config = dict(
    num_hidden_layers=10,
    moe_layers=[2, 3, 4, 5, 6, 7, 8, 9],
    normalize_top_k=True,
    balance_loss=0.00103,
    groups_per_token=4,
    init_std_router=0.0213,
    head_dim=32,
    norm='rmsnorm',
    norm_place='pre',
    qk_norm=False,
    learning_rate=0.00362,
    beta1=0.9,
    beta2=0.95,
    max_seq_len=512,
    max_steps=4095,
)
Below are experts of layer 4 (counted from 0) of a mixture-of-experts language model. Rows are named router (the router's row for the expert), gate (a neuron's input weights, with its number), up (a neuron's input weights, with its number) and show model dimensions 0-159. Each number is 500 + 25 x the weight over its row's rms, rounded and kept within 0 to 999. Numbers have three digits each.
Before each expert's rows: "comes after" lists some tokens at least twice as common just before its tokens as in all text. This comes from a sample of Wikipedia text that the model never trained on. Tokens count by the router's weight.

# expert 1
comes after: " in", ":", ",", "N", "In", " In"
router:505450490574440506487525486513530476498484504519475480505494487451506480531505509499523496477518483479479518492493472514524469552479515477517448482492482406515511498494527528512512493515467473459496501521516489504497509428513502526449501509502485508501474520474475512511502487466505497520485517527506490530496497509506491476552509500480478473464507509498497554529502483502517505492489526513471482468441493505492580510504469499535479510503479496522470530544488473504492488535471518
gate0:487469520527500521451499491529510469475472501499494504509480525498478507523479503471487492492497491477490487496458530486533511491490477522538529495502507410523483484526522475503464503515475508527483515522511468562491453505493469488480529493525511501522459537459487505529514533479504515519495529485462511508493507490513514443520510482498504508448465539500490528482523490480542486494479484486502492523519472464526475479505472478469479480505519507505443586578465510493483493500474514
up0:504469505560483473455511490497499522488456483500527509487504475509525500517526500486505481495501495495496494486524555491539501496506517506497525489515509486509480520518505438530455505519502506508507471520439488561523544490519497478513515520507485500482457523438477530495476502526508490491457521525457482473504503494462531476522475454500489468464520534532418547491531504518493544499538492487508482488495488511510495468460474438529509478549501508507503512509487521495536514490474523
gate1:500507510499454544536517511493534505469540513513508485487513509494486506473542501507506487532481513504504503494496523499463491502461453466511506459498492494451545511523537499529533476459479457530528513472535511450503463544521506489496488537453491507511506481464491482500479516547491493523464502497558496502501502502565481482539498519500517505488534460491465542506460488510515486524524516442483499509474475492485518515539482521494484502452490459525500480539461501494478479559495477
up1:471497487535516471485482498501455517471457522474473502509527503510509493511499516518494491493522505454514492496489515555502468531518535514525515501485498526495559490528467480496454522481474522550460496561495477501486512537523480513518518545480480466477511506498540507482468481525496502416507518475488458489498465492458493493509499474484463501494510477553498470512523493523494459490522517507477500478437524534479480499489493496497494549463452492516493496468509506464517512521458541
gate2:494480478484453520521554517484499517508481550515484518497514477449434516452499536484448504513480497495503497519483533492456470477501482484491508508457506460518486500513526512522480509535505555468451489500495510511488490477448473512487495510474492515523526518475518510552500546514487492493469489463521519495528490494483478492494515468442509496465478489510498552507472536495520497505519480505510481478474549451467522488503457517464538502468474480499433481483481515513500526511494488
up2:512512513529482478507509510528450548538467528493517508466501473533465498482522536527518509508439507494511473535458498509460490510514509514470509482500491488519492481494528540511490481479488495494528456487520461490477560446509480469463512423509468533462510531484490500538524468533548537493514504517522526466498512515455522470492489506471480497476523481483472526502450494467506539465486473551488508505479503494468476528487506485522513507503478490474513478521471493528491493499497462
gate3:487489470498488527422521494512522478508446485542483529563486513483486533459527547500489519517511510439471509484481497515482522522484529464506513485499520524474520498541528463512485500489519555477485457484473510525508491528536517508450480533495471547545459493523441504485529525509502455529527507521485509493524495515505512522491512496522495504517505502499485473543495515494538493534515520474511509466562511504496506475477488488495522524461491521478545480473514503484508474481505516
up3:441510477514503521515539507511508454525494508497523495467503518486488531529509520518459500524457564488492514479522468485463474476522504506509526467488498573502505490470514531503496512517495509453531492458514543487466511529541516462447507494492536541526449516488494494498499488539502445514494501487524519493502498546472506512519489501502489446450444514518505493506467529518485485522471501533509524486546521525517500492533517521484509523493505522554522489492481523481535485527482514
gate4:521514475557490488502504552496494450502502516513533492489503475492491473505508482491490506519548508475476517462490477513503480523513467518494510529465494496463490478486507522496554501489463469505525498510476495432480511518521514523497513503506513466517515511486469496508502453451541498503503570492480500525505556532479477483447500450514497470454466533510508536523508485516522494534487537491488472507497501550490526508472464516518497542487524539573469512487491502544471485507501512
up4:524482474541501514472509548507521438505525512515547487527465524511534466507506508471545492482502527509486465474470513499483527502558447514496505490508451510457468443505486502506507508499487515482480491475481495466441507527505492456508499512495498486498484486449503515493530490473495465468464537499471464519476524506470503504517504470485536485473487485540488551507454529513548506509515530529510473509473497526510532463440489484499505552511535508520482493502479504530500475509494511
gate5:526533514529492482487534485554484505503499458448505515502522512476467515514536485503489535494548504492476532492491521529527487510473565503519490483466527463491521553506511483537516520534547498479510521494534496440502514484481511533520503483573506499507498480526489514510466486480502526569519544499508485524495525480478490482500516492475505549519488505468510500499486477496523504460472472497461452462487494518454486517539526468494512497495490502511493478516530443455508499480503519
up5:531510543471472510492529525518517455510458507465554475522508518490506544530579510495492521470485486518478493475469505494533465514434532488545473487527540492482480476549536536563503467495495514495500523515530489470499491471454494542506519508491493500554521472489496515490502497512496498507484502552485491486485537496484518498476519516488501545500533518468457542526496475506500489471555509478473478542494482509518453483486507525512487492520525503485524499523502493498491515487509486
gate6:485477523509530421495526494494484474485509456513506465474520530505521488547503537481479497492566502474492512458518503527506445491496456552478504503506468479444498451503499460527535478493521508489547545515514495496517508471485485536506502476522511531512518487481476502553520504502472492511524547503510477495503533497484510469495497466518498554466486497492525519524514436503515527460464506481480500527493502490502498463464526512504477495507503509574512528482493511487487514500484481
up6:508466497520492508497493464489489489489424489492469494482557489496507496535513534477518522509487476513506521519490495476517502517522530538522499487510537496487548424519507481514519441495518491470496517464522494559499512480491499491520526508516472480513479530517539564497464489516503554485476497496530527534490483506502490501517463497482509561484490506480494464472505470517520550524497500471518536532476489510442475503499466490529514471558476484525507470519500448490513486518499509
gate7:490518473519500513522497493492495557485510456488483482465480514468497491470538533468470493516503508464498519472516514490514525479456475511507495505486495489486490494468520489515493475470530525491480448492560511491499477480471485539514502475547492480453472514545537510534467513500486479543491566463504522511525458486526507487535501522472504484467527501522457487479485486501504478509449475458493519472483473497537484499533467513519465442502498482525486468539512467479479483523445508
up7:534527505548444490533522507462505553507499472510507498497443548486510500462498500485479484488501503454515513503519491504527526457522510471484462507501488512451500546480491455518490492461498538490467477479461516505502537511486502506512493534526475528468514481509502510507468528478520507544484557467516535523519464500534496479535513495516490541471499568495496488486510504496485475515439513490503471491450506449491515533487449508509485501497472492508547470496483473473507507499477487
gate8:473476527462505492510509440522466474443485486529471501500528543478485501480497538541513516449479526442479518482498494481480500470499516523477493498484472453505516513491477479463486489515537471440450465464489491511493516484498520540470510522525497522533492499459481489510523537491526466480500511511476503530508530511475512508497517505520503489467506494514529511483524470476534513449491496542514496476523529497460519520514497516482471517488548493480481538548473507471571479514501513
up8:479493467528504476496482469507478483467499511541510481515501537454495499438496534543479517455504503466490472464514473499470508493535528501509475500502453478511514533480442497454479519521550512503468487466481498507459521468468528526483494476511522533501516498483510494509525538488488531511494506497500504535487497512514514498477548488508495485469494508525539519497530516496520534513505486537453541444541517470441480494487490522513460477534505532476471524552479530485536519521486499
gate9:506505502546463494506540478492516476459494507505541527520454506507494502514504507499532513537506496482519559473536468465536472513493498465493476497518495478488501460498514549537482459535467487500504501511515508497520492495519520507511494483497491479497485551488483475517467458483513493439499478533501448487482488497537498478484510508484508486498475499413548552491508494531508483494515465503456548492479525533507552489529527524508487469481500535528446504517531486544481490509501484
up9:489533487567525478490523473534511498466498510516553524557499501514465494511474518503521502489491514468501529490469485472528460511492519468524453470494472486480483458509503543523497517506467496490519500497515486521466478489467501504505479462472456507496508504484509505519474448495513464455460478587468497496486504474487501474504504494493519514483489508503498563486462484510549487466512472485454504532483499506491507464511517519478492484501517539559473496563485479530489495515515493
gate10:478488480523467455489513479480512482518488498493500456468498547467535488501504520498442508483546488473507512537494537484522467498506507497532493522504467441503522465498517482506534516533507479469489536492493510480468523521523512509493490476471506536516519513498513522504472492511512556477527517487490476505488479503464470464487536447477510462491503529492482570469549477498496512477478470512532451501462502527506476483478516517490498494502432537499492562458524512485472491521512515
up10:526482502471455484525513476513542497513477509538471483506484476480518507485524490523475523463513500535478503518499527487512491469481444520519520502515485493513516494489512513528466516488502516522473493480432487431483541466494506468511487505480518535497525468413516480531471508511507513531547518507513496505528491482505508495501528488483497479532553502437473552502471487490463476505503516551541503492423505498498504535516504471475486502501466474490508465465494505486515513514487475
gate11:493528455496502481471523524518501451537506482476520499514506512493473440537497484507451533494463492445467536487521532495524505481535518482475474456471509504477533521491509502533501490497525474486462472519521489507483522490521489493476512463555491470517483477502497506503514499449518516465554549498499481492515497510470500500502498455521498522489449491481494510499428471499501506481471473496481524501518501494508465520559475465459544500526509471556510506480500468501456508471515506
up11:452502469525509480454519524487499468494499513497538488518505496481470419520534498525454513496469515484454552500522557522505494471535526475513491453483511520501544534521460509470514489519514462511457526497530490527486526473538482485443463443518518480505499502492464522496518480479483506502515519514494541476489498518470492493500513447492474480497489472481537504521489473538488509476443488500489496456482502493516494495543499479463513535484507498500519530488476475479501498502476533
gate12:508443453476474551500531480476512492466464507492493500503445492496502522506510500491513487491472519504501544483456502500474530531466476516498540487481485449491540505487489483506500493523505538465540536435482502557482513487478506491514557531508482509513473524516506482512511516495489508472513519477514462555487482503546552472475508502459503483521526496520500537485493480501532495494492482499470503446500439446496489501522477524502461486529541501504467454492504492486511486484497481
up12:514471499484516449536483492513489492519458483523549454490498521519477450542498468509502537513496511488508561518514483486489522508495511495513498502489507518498499501484514500540517497484505492492433486457452479496509490531513465525495554493545509481465506512502522489539491490464523491533563509469463509503518500493608505474493519489517488512515532457499524507500453486501495496509491501485493494503489501472554472525483493470473498456490496558541472501491509506499518506515472514
gate13:533487530516515535463545543485493506482489519516551470526501472500484490507497517470515471540497483478510539517488496476517468524517468498503478486481533487491517476486463492480521467491480529492503482534502515495481477431532527537497476528474455513483521480511514482520507460472486525451497467529571531453499507460477474478488490471488492505482549512475509543530482511499515462445491514542484493515472519510520501497538495485480514524477530538507477500494492510471505490565496530
up13:540505519485496447491515473519494478500511517486482499502475505488484520535528510491498528472481477526482504490528481453483455506505458423480494498542537463498517477521497541532474487474495457509494461472512455477507518500496472493515511489461452477526479518506512517518500502495534507515507488526498553454512522514512528482453477501481487495472516532468485476433469489494519514471495475461524557474474488509528518507496511521529516485549473468514453485523478480521480506472504457

# expert 28
comes after: "|", "-", " ", "0", "\n", " March"
router:500463496540492515500498490504470481491454513509515527498521504474482478493526523514476551507535510488460499472464507509508477528489500478515478462437514472465505489503517526481546467482517485467495488504534459507508484472560525523462497567506485511437477520489502517495508499497526488492470494517523503494479511493547484448503486476480506456426521497496479495515513507529548462494498557525525501499497489536484533502511474493491459530486503499509478526531498463486486464523472544
gate0:533503494515489485495493533479478486515453569531535485483481484465546462504438463569538498506480490479477477515504461478469529494507484469474513516526466503494520497510501517508503486501527520547471494502527473507490524505467493522491529528489478501530495472541497513520507489499508512522508527527476483520452502448521511470479469503459497445489555495486515481512472516501493517517483534534519484497485528438519544499505485511476494577482507507520473525481494504514487473506483486
up0:451483511516520519510488531453544491484456519490516532512470485532495508481479539528492495511493527517504513506483519467508491517506505439475480486479500499512544529504519491471509458473464513520474541501521531515486510492482484553479529596550469511528530491477484489519481499511511496498514538518492461554493506507533508528495492520516498461510526489522488502496475517484502500508511561572493498481467510502505496496510459489511494516459505524509418525504494508501533481514503500
gate1:522494509502532500492513495500492516450407535508509506523502484491475524531493542514467507501527473460496534524478530493519493509475437534509496460510495476460519483516506512509492486480448509516511492510502456517504487451490526470452515508538480491503508507489507510493479486512545449470482511492540480456517539490482526470483491492513484470491487464493479517565519497530527457475500513499507539532473501509527541477494488523505508499462509484528488571502473479487535481524502511
up1:498481501460527518490504531495459511485454520500511438519487515490488501491478511487483506518519511477485488516468539483549455472493469523527481480470459484449523517485457505438459468475544522507507527541508479489522460473481511495482511490482510499495549502508515475513533490503527486482493494503518470437524524498495499489502512525529512470478483455505516541548507541508545497443479522516485516520495514479519537478502512499516499509443502543544497521509474492491545476528496515
gate2:510451496506487495459491491477492513522451527513567527530504513510485507501499510536506512504468515494489499483490526505513479485506548539472527473443500523458498482533507565518529456485495496411528526527524476507499546507501504505528468533499464479492481480482469502512496514499494494492472500496492514489435473503524487529470485493502512500493543520524478550492503510521526477471474503534535502487508533528492489529511450516508454532498524523518486479544504494476523484480453506
up2:529464460455498497456513492512496505499515524481561487513501523503457502455465492536512507485475495505522532499479510498543488464491525463512481476467530502452491503471497530523511462498488502457529480475514490517443526494537499563497478499551488501497513524513465491531493503470469511501482518502517559526434474487540506526538517509510498488482520501518524540530479506511502465461437487507520520487495510494484552524504489511506478498499513496542539517517510503481503461461480496
gate3:500478508519483504489543508475494494490484557480514570491497512486469521479527517529549549504478543467502490487526523458580495520524546500494498442456549491503486541518506516498495479457488536480494490491491507494505491513542521478496508539460486498500498445469501487513509524518497471490543514488514505487524525506552477529512508454504512502510535503492478484500507524500490460498526515536501492516477499543531491532489440513475484514487505496516476545514472505502536533521493525
up3:502457474485488510456530462496456503458463519497515500486478492486490497508499539506492516483446508478521473479531520530542510489476542510528493490492541486518481501499520502560496475491502478482518524525490535463466515488497518480502516540482466521539494476473527501514496494491474472494505502496501493497506467480537497498508490484486495495460553505467497477519508489544450528535483532489493523516452495519481548498504407519498498517472508478477491535519451493475501570510459511
gate4:507490502511514492515460472506462511476481497499482485484505504474508492510485489501468547500527487517470497467516540506476502509503452476490511427498514498497499497481475552492531463500512511493510491510479480473507489483517557487480494494484505551517514543473482493529452512530511530471533496557466494491463507509506527485484483524510461511484456525507489503515496469522523537509526496519535469527497491492480504514561497452520488457437551512447550517542459493469499504491486464
up4:524493519498500531515510488502475530459527472504490512463509492487550469495613516555509512486524482521457479446526581495510516479458488493490527493491480509533494485501518527496469487472512497542463541452487513457491501526530544493498455491479492533552502489475481529523493505476524492464537496518476508505469525504492493499527475546491506528499456482484528516497515468518479479508511509527523499478481489486486513497504502482471515521484505502516481522502522492490522469482481516
gate5:499493485504497528475507479505482513487483492532530512494500522479497495506494562537481470482512488497479509457469520461551482486502480505490513477521516489512457483526511541488437525490541490460526461434453497466537480510542500528474512532560501510505487486522451505510540515527499457510544485493520483518483527456511514497484479527495527509524491528493535490504459490540492454501484512513535493482491516506533496493478462546473495497542492499531491510501527515529563492523498522
up5:516479463502526501476525463504531510461482489535505514512502511489491462516516454488517481485536526485535534514534499530469477543522502501488488547489475510469519494501535483516512496466469478501501474521496460495506509501526476526481505500510466470493469514490504537500489444420535490506507494523471531499506466549432505471494496494505502557472486513515473507514496442550517547515517501479538487482479483501495504507543551496499470492492470523474521522555479507457497502480496501
gate6:540476487485479508515484500509475482469508489491501482511528512490490525507483489568509538500508497451508493505523537491510573492481487513539505496478574488446483499514510529492540459523451506472505469491481491495482496495503512483500521494494485464467482488532481510516445508515582477488490508476522432498529509478580474497517505492495485519497532475504509497536508497478532503494479484473476506536510476525478482491521532480490499468464518492540499500521509471477457476506486528
up6:533514515517451521503519523508466492499435500519541489506489510490490482487489503504505546541494519461448507487475544541477498488498508550520505503481522467442480492480507517560498498472452500503498454504520496513526509533489501514477483509484458521480468463515499538475445491530506479516456503468516504499539521474545440501510492493486505512455537487502502469517488503524567506527469544502493514532487497502507461503512518511490502529495503477517474478533508463457491467504490496
gate7:507473488520501560505532511447490499518502525493565470508498558488491509522487469477432503507505530532483496514476525504530475515539482487506495501477467492498526498514495507474474524478488525493520521476522484528451502540521569496467505526504543534507468525493483529490480529467540532525489564499521517478497494516481492500522470498498500485524444482461504485474501506537519473490498479492461520528499475468496491472485491503537510465460522503522517495475478485454537498480459500
up7:478489552514475497489552524508531510487487491510487533487515493499485526535490507491466544533482502515521499479515510513483507494450505510483513473509515459477485504491506503501526505488512490467498529511527464491507462512468528534501483456483475513565541496484484489502510470515502479461493509476468472447539507524418489464518525550461482515496536512532539494537499482496509488559531514537573478501485535511483472477480465484527491536465472517518509489477503489511483530493500510
gate8:528492517519489483501512525529491512520504504505546507515498514485487479465527519516490521470481501483506525518472509516503532512509509508468480471523510486508497526500498476504522531507455500450460478494474503480470488454496511518476540513485502489489501520501414494486514505496517501501484492500489483446527529438528547525568495504500514484517503440551504550527443489503515485505496500475467485464504504483514504512444544489514479474551484465513426515473525475531501509497513527
up8:456440522546527495514481508526482476532504517486494515445476527509498453502521499448493534512530477532506531514469522489484499512528479514460485497475554502493529501518521493481491496531519514512538423509501498500501488493453458501481512517527503520503482505473466496505471504533554494469465486489501493479515512496535533523480488501495498506480527547506486510488462479518461526453529504528480475491525483514491534545506520485519456495485528460500457466558510488465516520511481496
gate9:507448475496505498521510512515535519523478490526495498525468489501455510498493466516485529534509583515537479498474500507463499537492472503514516468513467466491537517480525522438534511463473524541517533498512495459506512520555539538477460525527489537507511466527494497514501503508500497552499502500518506510499444491502475492496478512528465476496533478492527515506455543545534496483486524513470491481478526484524525498492488501520535510443528503485503541480514532510499543486490475
up9:556524543522504473447538472490491489467538515481496465516540465471509502535514531515520504484508444469450531503495488462502488507557505454519488513510530499540491459514515504522489507542515493447441480476488478477472480501490502479486561503484502485486441508523509501472467470513554481481519522508484471466523483517469492500504490479496470484521495480493525472518509501509487504490506519546514490519480501465514540538510502532532541488491488522518473512505519482535472514504484524
gate10:477486473515497455535489514504494502540487529526513527526521525489515510502497531518484492496520520474434483479495540533502510506512514505515477470459488514428472445506494478454470513462494509508564504461508504500512502553497507523475558492513485556509511564509482474475514520502507495503527522471502500453487512489535500497484463479511477487452481512496457508527538485502518488498452526465535505524475517518475490526481480516497471543514473496485482522508496509484545485536523498
up10:482493481516472481502489541534538518497472496528512511503485536485462498494471540538497490478538494487492484491491541500463533497543487468510519459455537508472511481566469490468440460441516506478491503472477484511492484541516498506466470520512460490519515539508499511490488500494522488510524542477498480469532479501548451488505512507494485492468504521472470483507512483526487478516441532510544502480454526535511483497526517490502501533457491513472500544497488477446509486520479500
gate11:491501485474517517479518485508504525489470523520537458480537528506514472494493487563516456507474488495470526550488524478538525487500488471489559531510453473488534500495515501462530493502496484491490465480481510502522494457488521515506529493554488450498524539459500544528490504537500514490543534493526511541512510491530450496529507529511502466501479504500559541502515498483466517486435483507519488489487525485533520486480549501486474544507497480486527515538474496470492474467499516
up11:487510470494491515492474480485481528528412520482533574501476509502509531545511520536512509551498520487482489496491531517552473493528529496436530482499496509476539481499495532470520501489503492497485502507540501505508491450478506453546482522493464491499483480504497486525492504500505504500476480517495488447487488523493457474505498513482501498488545542472517495494503541481522516483459481549511468494476552526530492509518503495531510556480463509469547529508468478498523517518479500
gate12:482491504529474519497518510526514492533498504501532493540505544489458484504492449442510509510495563523469469491523477476508509520485526479518520501503496502485489478498477488475459520478461514477516510473498504507521523506484500501472509493441512484486546465492487464487467451489489471451494501514498536541493534478504502481540515417494494482502568506470516570453492500505491490491525464548475464497555527515486499518516483486493506531473511473503490493502507503502497536525466503
up12:484504546534496469459523533492481503511470494541511512501508500482493512500495486479482531506483531464450460494527496520519505545488508431519528530505521484485506461485483563477484503475498511477493446544505474504506483511519533518459549494474490496492511472452497526461516435496480484460503501522475488479512459492510519455499494513474527483481552506480506524478502515518490458509489494558523471524509557471484463484548498514496479522485487500502467478485461496522513506524503506
gate13:510545519505507516485536543471529514492483543521500509504492527503464487491474519478464515514528521485421499508499547494512483476529505471500508512468479482447527524488522453470485492484454465448480498490475526485517512495495524493483525506511538514501474465498474490490496475523498482466541521500518538481490475466493468469523539492509485506479494529478488507508515521505532470471548510564474493493509522521479495480491450500486468534506486507502440484485456498461521510530484560
up13:529440478532493505492537486504509523484493509510514462514514485481519515502490478504502471496545473492523518499503473465474516535563504565458467503520482518520494501524499502518511505548505488494477538528496526498467483459486481474554489491539478476516520479511478490531481520518519451492475499507488440517487490524487517504454455525485482537508455520493525484553519470507506487514499501480505505497440508527485521504503496518473531508513550538450559495532490504538485531505485515

# expert 26
comes after: " |", "|", ";", " /", "–", "N"
router:489449472526477489485504492517442517481413506511520500538476492469491474482541499515485496504502519496484504490516494506508511524500535488515510433465500456494465504494517516505481488465500472492496503504482456515506510492502517540468514511521490493485490498486495569564481458512535492513501514529504522490503502487499512433530481509505464435437526503505493512504507462514537452514467519495500468488461466516476478487524487508492510508490478471494482509537468454517492498524477533
gate0:498475513515477527505511480481512500483470485508493587498484500496512491502531488501476508536478506510481513473529508461490485489485513510486498493489539497432523469504535495463511474478503487513555528508508540484582516473529572531507481540532473538503489492480461471504482482491532482486501506528513490495484506542502501526475465483496476509549514485502483538497528477523461516482514527558500484499492525523500507513501479487521446524464516493525457491509479475479517479503469545
up0:490468513538492521537514489501505507490497512534473549473515481488512489502525505516487503533477482497513492510516520449481517519490448502482493500461525506475501510475508504441503484472450481564536509509533505466537519436536511529521473516481478546464507510489449524514492466480533500500498482537515490477486495507464501448508460489488485465477550516474469551511504519498483535504512494543487464502506514540497494505553459492542490532476487477557477503488474499500484488500492492
gate1:491500464547499537499511523486519506497493493490501487512470502479474489500520483483506544497464477490500477487516503468487492521507500542467489525493512514500580505514512485450479463494515492486462474525483500496474512442550495488518513549520497506485485490514529486515494477473533505476519504518487472470489490532436497501485510475498499475551580500477513498502464543494475481473534500583463487461449519536524522510507457514539482451486488496516524498513498512514485513521496504
up1:460481474519517461481488571464527526496486492524512473525483471500494451486537525532529535505485435507454489516506507480527509508500521474467538521543486517461508498509527528496500493498499503534509492488466477527505509495501470488459489522535509497517507478542518491503506491489516493503522540483491478497498533542553523475501510495486502485539547464496571480488491515448434447531489533512513493477490480493512526496497465512490481505501451522510503493480526499503522496533499549
gate2:552532495463511521488505441528502530492495481513522545500517504495467499494480500539443535495451518480529520489516512498538503507521518496503474508536536506510520501496517521473510503478472515495464512518554491479497521492472550510478510518505463543518485524510496492490506496488511502561515493442481495495487438535504492511475440511503483478521513492545536486535509492488491533518507518490554503491493504506472549532521491485571521522477443503478518558497497496498512495486505485
up2:531503539491486489506509491495507525514543439513508529500493544494503532508503527537508490486510547494485509483489507492516555509516502511526504481511531510507518547521494495469467509479477519456484532439510540479498503502470539510530499489516488546526448514494476494482472527498489485524483526453515564520470475507526525482540489504470480500524467435506534455543513477533529499504478508499488496496462504483438549491486484481503489469517533490487490542504510501485498507499489557
gate3:516500497493477504491538519502509505469484514555522521530474485489526516508545522515468504499493519489486459456523509477506493478476472491526530481534502514447505441522535507511516516488513488506506490498505511451517526510522514475512529541479476509499450533471461485473496512522494501464536525477538520502484517534496578546492486482479520518516496468513503524501507446479475503477508526507499506505475496522480504532518491485505452524520502542520477480478450507462560457563481516
up3:521523505468484540489495513437495505492446527508473514532519501491495505495525512522477510566505510509501435513502482511498503488512513537520525503544537526516511506527507474479502503470518497524493478492500517446480511505484526452520524543466478467502491518509526462491511508498482496501541472500511536537530499522504528579508485481518496512519502464507554444492529502475464523491543517514547484509476489512462500528523490485486505546513475537508506466482461505449534489515518508
gate4:521481517511458499482529515514515478498508521525556520511545518470485449512501494500516540448559538490499543467469517466500474485499506502555463489493538517479531459500495495471525469494483462469498498476522522506555505491517473500477514500524465509478504514493486477471457516506513484487502497503526528524464544489493514520508490450480494545554504486496488543507502439541499499462509527500500501494488512506489483514484501497456461505473521527539471507522498452510514501524464544
up4:505487509499517480485531457513500503516467486514468557493535478518504490510478526528464525544471471486485494495495506500523511488486492517506541526514533507493495523518501496504497485454547535534537469545496460482500516539537486489476480548476486513491478511464478511502491485506508487538531505523493523467536497522556502523502485495485482444444452547522534475512540543500515518540479530495526491490500466496481533508563475467548499507493484488516516506515506471473516492511507560
gate5:509520510497475470485499449505538493504536504471504505501522506472522517510488508520486533481500462483506502493508515531541542509477570487485487555504514503505524498487535542512508522529550490473501459499538531488521516540483540501494516483558487486505471474502502468496486487486515471525513552514464461536490522525509484468474501487477507521535501498441452486523458499528496538499511478490493508443510494514455538540525513523514529489507503505502529487450536440495489500478496478
up5:475522515521469483511472475516455484505511500476501454546496504455524476500519505481485490509497496488499527490498521545507533515502504474517520485466508478502475479486508485557485509553511458501509471531498500516481504547475468505502537486512525450477488492493465551513482485504500531522525493559458462539513488501499503455484500520495516501479514513504447523511515464526541485486508471477574468443498472507485484510518544506510500453494505497465503447512489446519490519488491462
gate6:518484512498511449482516488511471526435515506495484512496510524452514452509539491534508440506511510437448514498459508489503484503508550471538478502517518497486536500515559484511502483486479516469460479517462488532493496485509520499486524517504489488518472538475486532474483529458501492464486508481510526502482479526510505498506474509474470501508479526509470502476548486554454508492495531478489491510464468507464545495498510554472460527518507518514508540530471485484523478534495535
up6:487509475517546496515526484509556511497480525543550571489504508492495512497533501521472507505470482470488482498474493511529483493457502520513512571502483517475507505499497519449526496458543551512532514504559476470513500486518539494464516465477497537518487524505488470491510488502494499499501478468515528499489533515515510499506512487503526484487499526484494535512505514503446564542468540507489487545533470486465528520536479504525525541481481507533544519506518502486533473532512525
gate7:532488490472500518477493517468524492476479530531545501521511507487534490521564490501471494465527501489508501480494511461464500492501498536506519490559523499474510472522551530474526490480469460497487486491532511487511502518529504493471538476493457522517498468494501492482471502495460486463519529480541524521477533481477535557465449469491487512545514521518485494499478467527455489479506534544529521536469453493546489510482496554493500510517516522511465500494486471494517475520492552
up7:514472483478513505480465497504489507533464486496482489477502518519481475479478533534480503506495512504491497525458531517494488508504528475528554490512538514501525481523499537519504501468532537500520461517483481487488524514513487485509502526444507491489471522459526532499498488483504525517556509510464496467510517530567502524547490457529513483450538490485526520513501531495516524513454534516560453456487482452466514529563496440522475510507495497475505486487521501468515480535492499
gate8:511517460501496479447504460502498483486530505511485477476446522496572503532502509521518504492480514524474479463528525479490498472509482481470512492513473522531530511527511490531509499497482493513511506478494532477466504479544485484514483484456496496514470531488468554468504533553497506471474511503519445457490511553516579502511476505501512498511483523507514506484506500509506525522458503511489514501436479510462509510543517508513460534483506509520482484484436486494563481531493483
up8:541485519513482512561511566469524511487541462516536496488505515495508494490476508499499460485549523527473483496498519489515560464523489473538532534497518534483486509522505474446505517497518516497493504476535505485512493540544516493518484500506465510466506495485512413504533497470502495530548494489505553530482500476508450493515499511475486546496516502452487525502428505504465469493507521504537532492506500489506480502484467501511500500502501544524510485475537508451495494511507485
gate9:513466538474508544492505485490508534465483546508486482537498509471470493475426536496464520499533545547531489528508488493469496508493504522497486473497484499541461442490508554536485476468544511509490486491467485480507468518481463526492494567473501452447509520512517471509484529499516509506484488476483467492499458488497476524524524495532518525474510515478480496477487495462519491475488542476506471464481547495506475504491510536535492545484484495494528488546481500510494496506485473
up9:500515464563511492480518533532500459510485507520519535517532505512530513526558470514492533518477462505471569502514513498502478488469529460484478516512537514447511512502509435465526495510459481504525509489520496497502526456510493478532502452527501517515470504484463493483500477481496488491525529546501529508494555538520527506504490516495437481531526457506492519518514503496502487507522534538513484545527479514496506496511472464509482481474511503513463505509487491489512491506496580
gate10:490487476534494492519475509497509475517524485499542495478486535451529481521524505486522478483516463499473469505516553502499489491507483461473477466509518531481514487521506447519513522559483485518522463498534502497492508500527508464495462462485491511545475472480482496485509538481505492467488500474473532528488466512516550496500531503458481516534550476496490543513526494513505443519523511513569515467486531506480519496495461528454473521555477531492522476501472473454537488489479500
up10:505507524519499553475489513486489473481504470519495502486492545520498463500499488468521507483489485504480532494458505501508451514539475490516476469509477494464488461496495472517448485527473513457519496549498542507513511502504512530500464501516488518503492510496461507507536511494501525485528481492504538521480430491443497443514523480499497548504561482503484545486496484525503448475496541505547469500471503503553462477475503514488447464518503499492466469482511552548510493492497514
gate11:531528508492513473473507479501537506495508518496479477520486477534534487508454500525461572490460465463474537475525500470501478500492547489504473536507510518506559487502505531540502495500450477528473472503554514488491532469497497511456481493487492496500478530501495485442501491484495465528500499511490464469516523524488524495489511517504477484527502492513463499514507535496484511500519529566475531503464497495542551513559512520525508489468498541512482493514454500488524479536507557
up11:482478470504487478496445474499465476494465512479499474521517500504496479482490489507536492502488470539488479514526529500478458496492514483482505464506560492506513469481509486530513480518416462514489499494452488501481532464508497491504509507452502515505503498487480554515473467482492504497533503545512467451489540509512554519514463495513484452469525521522447530495501503502538526477479511528493485485473488490482501512508527499531492507518485516515462519485446463504491492571464553
gate12:508456502487509496480510480486506510459537510498517514522537512468488437509511496504495497490506501477494540507471518435539536499519483484513490521533498498497524513482533479486508488488453442542475486498477470516503511513503495525483522511538500503489504481485502477492472497446505467490496542535499506530490488531471493530476500451466471507509492461497491483502511461515470480508533477553527534486475464460448526490462466571530486465540480520524444460490504490513497491488489506
up12:529540511521480537518528481503539435499530488501564524502503499494513509508494513502463531490455475504508501481497496494536484518470502520522464563496506507507523485514503513487517483509487495465524512495562525475518523507508562478532497480530467544490469491481501465466520495515443495503532497470531503511490514504494482528490490506492487508495518511487456529519532525518473540518510499571458510495535523525479499524547472467528502529461502515533488536466504477488516461500498544
gate13:528549487519478530470538477484523511497539512427510503505519515512530508509513505497498494501511507480473540481502475504510487508462531520477474510533540507531527515498544503478504499499491456480542463478554493507471474513496509494479521546498477473477509505511505467483471476489492501537530529495501499477521560459511520531444494505488510497518515488511474462487538505490489524485497532528505518495488498507533547560506516507463486479525458533515475493452505416486509458506492486
up13:499483518499528481487495543516512501474515542542574516484516483476519475501519493538482518474500467467465553494455518491526524503509507464546508555506508503473526519523513514472494543448489506481470481469500491484498504538514485494498546500516508508500487522509504474488455535480510508491549521490498534498493499522523516507505508475477462527566490487501524479514470464496455525491453563470548500525511423495476519530486498511484503494521508516473517512486519507482503486500514528